Experts of a small language model: 48 SwiGLU neurons an expert, 4261 steps.
Below are experts of layer 4 (counted from 0) of a mixture-of-experts language model. Rows are named router (the router's row for the expert), gate (a neuron's input weights, with its number), up (a neuron's input weights, with its number), down (a neuron's output weights, with its number) and show model dimensions 0-159. Each number is 500 + 25 x the weight over its row's rms, rounded and kept within 0 to 999. Numbers have three digits each.
Before each expert's rows: "comes after" lists some tokens at least twice as common just before its tokens as in all text; "gets" lists some tokens that make up at least twice as much of what it gets as of all text. This comes from a sample of Wikipedia text that the model never trained on. Tokens count by the router's weight.

# expert 49
comes after: "\n", ",", ".", " that", " which", " it"
gets: "==", " was", " to", "===", " it", " he"
router:476502444485471497504514475515533527447540449495524523495537505486490467451483504425509497494506516503511489499518531513509509488461483504504524495469496512497528492507543498495526547529508544503508505516514513504453462447497507504481477488520528528472501470541484523511543471506491498506538490522496491463513496515509474460546545475538486514469518510523487489487538528524478504493475488521486452524446543472502541482508534517525487530514507482500446482508527496482480512545497500
gate2:503504497501498485428484501506495489500506500501509501494436524499489497506540530495482506472464500503494495504434441492470551505509439507525500499504492505502501518515436500484522504512492500501500485507528500470542591512494516498538455500499476453507536501500459500539501504498500502524508491500486465461527540498509520541504501461479487500499491533494501513505500477501501492479502501502501534456525426499548510448515500522501499522524493590500473483515501525502483497499504515
up2:509512490506492490461501496502469489487532478486604503499470501503509443504592520496486500488510503505498493502508499495493513544505499447488503498503499513500452502504464508501508527516479416501499494505548500500516499492480504511544495497492480500515516484503478502522520503498506475505550384502498506470546497501500501497501500496466494501498490528414523527526507502504508500487500502505502508486504499501500516470504509543524498500494497518506499406506499503501494496500512502
down2:476533524535500491549486500495503494515448500500445498503505497501518505509508502501569518494497505502562501492557513459502504505484501465501516491468546499499494500474521437501526498497499488469543458452500495520496501500506488507496499504501447510432491498527542500502506475520510485503492406509493499510482506476498500466497501540539493485511522501497500463476512492489485448475472493503526528581501486541499480514500500526446503477565502500501500512523500488500506519529499498

# expert 2
comes after: " 0", ")", " ", " 1", " 2", "%"
gets: " |", ";", "|", " qu", " per", " mo"
router:493474538477561472491538512489494506518519485550543555528528481488511520492501481463501532489459509480519504499482501517497471476499489484530533484499494499457519493539512513526432464491526468506512457485496457531479544483489503523484457515466485497488479503463533544465586502526464523537487489477476473487541530486527521495509469504514495488536517474493531515506535486509495499524493451532495505487482481479543498465529514502495504487489526476498470523502518492486475526483512516
gate10:509438494486496535502487503486506446481453490500488538503498488451516500497511520497501489451497499524487511506472460534494519492498486567588503479498502513495501505506500499500497490497506420432511466490528502504502499496499498482520483451506496509491488498505547492504500501495500501506515499505495478494478499518479521519497512505521489518497569494500506492495523513510513513491491440449496554500503472547496519502496478501499473502519501519490530550434504510405464482517511500
up10:444502473524502499498499496498498503507500467512513575479477500485546499492505548542543502489502504517504499497487430497498541500483500517506501504494501501499494506549499495496493516501504470473524498499564498528511547476512486497497501501513499501495500489508538479566500499503445505500499503499499506476499500543418497504502416491507487498502517490499512495508528581494508494491482496487536507521509468495501505504495501502497579498500529539488536523436501516501467496537527548
down10:491499500518500485503504522499480498499537537455460463500526546462493496518503499525478503497495479498510516489559502484487488499523443479558567480509535499570454500500495505502535525484500499593485471517494488498487493494504537518500517502476534500515498505500498513411507479501495534473483488503497538486505508516529484535469489489458489478551500516506498530506468455480494502530502497498500501504502521504523508483497492510484481495500493510496496501500496483466530478509601498

# expert 94
comes after: " a", " the", " for", " and", " was", " as"
gets: " 1", " high", " one", " long", " two", " other"
router:531500483491552499503511518549467482474529504458494478453532523527493475550535497522522517545528558492499506510512491499500504501514504493495502516510508527514468517489510498510507512466490495484502545501522538449512498518526509524499475481424505485497494465475511474437529504503515463495486547526500540491484445451515496498502537509505456488536485477482526507528524468444478526538463485498513511460509502495522514508522450512516506538526507515510507531494485520523490503451531481
gate0:484499507486537515468514464533496516507451498487502492495500517517470500497512494486513491513484503497513505525499534458460515538502515526543503535485487501503508505492458506545501500495522499521501522496500500546503505494506500496471532505491497533482485544493498504480493466510500486478501530506503500527503466535497499485373502497496421492501565506512493506508472494433520460479533503521499450505498485493498599543515482505508490523463502501504459531491497514482522496495481492
up0:501512482519478503491486441500513586554522497473538503475463499502479472502529514480450491501472495507535499503497492501484501467514502508506493514515499491499496491574499499502500493506517499501484498491502503485533503501467513486526502503511530481512508493496504498499503506528470494510500424498491489452455557495485489524570495543503500522494501504466598492494474523528490500502524506500444557504499479535504432472503500500514549495511499509496556531512500508506476493498513499
down0:507516471453462429514568499502497497538472468497499494500500512579518503523474496507528503485502505480497497455512514503499557522505494481509502496500517500500506518500490502485444517428500501521501501468471508499500475517433507519496503524563508475475505497514473466444503502499448499499494490498487506503519477547497510500497498499512491500499485513507533486513464570531497523474505500534503477519512506488506510529520511487498504500475509498504484469501491489564482495492598500

# expert 107
comes after: ",", " he", " and", " He", " who", " which"
gets: " was", " is", " has", " had", " have", " are"
router:504534477463544483468535498474496510513540481466485503476550489554463536508486493476545476491510494468485465482520524526501448508489498506481516517502444515502527503516543515485498537467480495522517524515512496470459517465526507515489528532477523503517518521572475505484513499475528527474523526495543529473505492473520476479552517527484515499479483491495513542487524538477471518515479493474475491541455527489520518490508498509529522501558504519507524556502458520498477497514480522
gate0:498500483512498505509527456498490477501516507506497480510492496507499497497551502479499445496534500499498501493497541526504514510483572510491501500500489505505497501477498509498502495519450494492500522514476500501545506396497487501549506468503533511531496490491509503491503479507491496481502511489496502479495500571490496605500539473512499490519502500502506503522499499507502507529499481445498465526514509483504498496481500513507475509491455499412489499410517497498433526546474490
up0:503507496473448490508512519436520502499500499500488482502496452488500598500544506492489532501445497503464497476525473489474501469501501493507501474500498556509548504612499500501431504444501508506461466500501503469510519533501489501517500486505500557485521511467501502500495494476517492472502510499501500492502517486500500507499493596500499504492500496500503500495499474537489473500508499539503567493460499531548494523505501501498497499520487504523508487503496481528476498495515504
down0:488467519506543505576614576501500489489558509467501504501492482482504501494511507467500496500501460507454490498565505484478507470508513452503490521492499508500508513506501520472497541511502499561419493532523502533534499508484499451500517467571508520487492506505507500497499514520503510481489475501502514502506544476498500503495498497482474496529511501489482493482500502529526539482497499551495556499501502500493439506500478500499500508500488469499503471494500496524482500504506529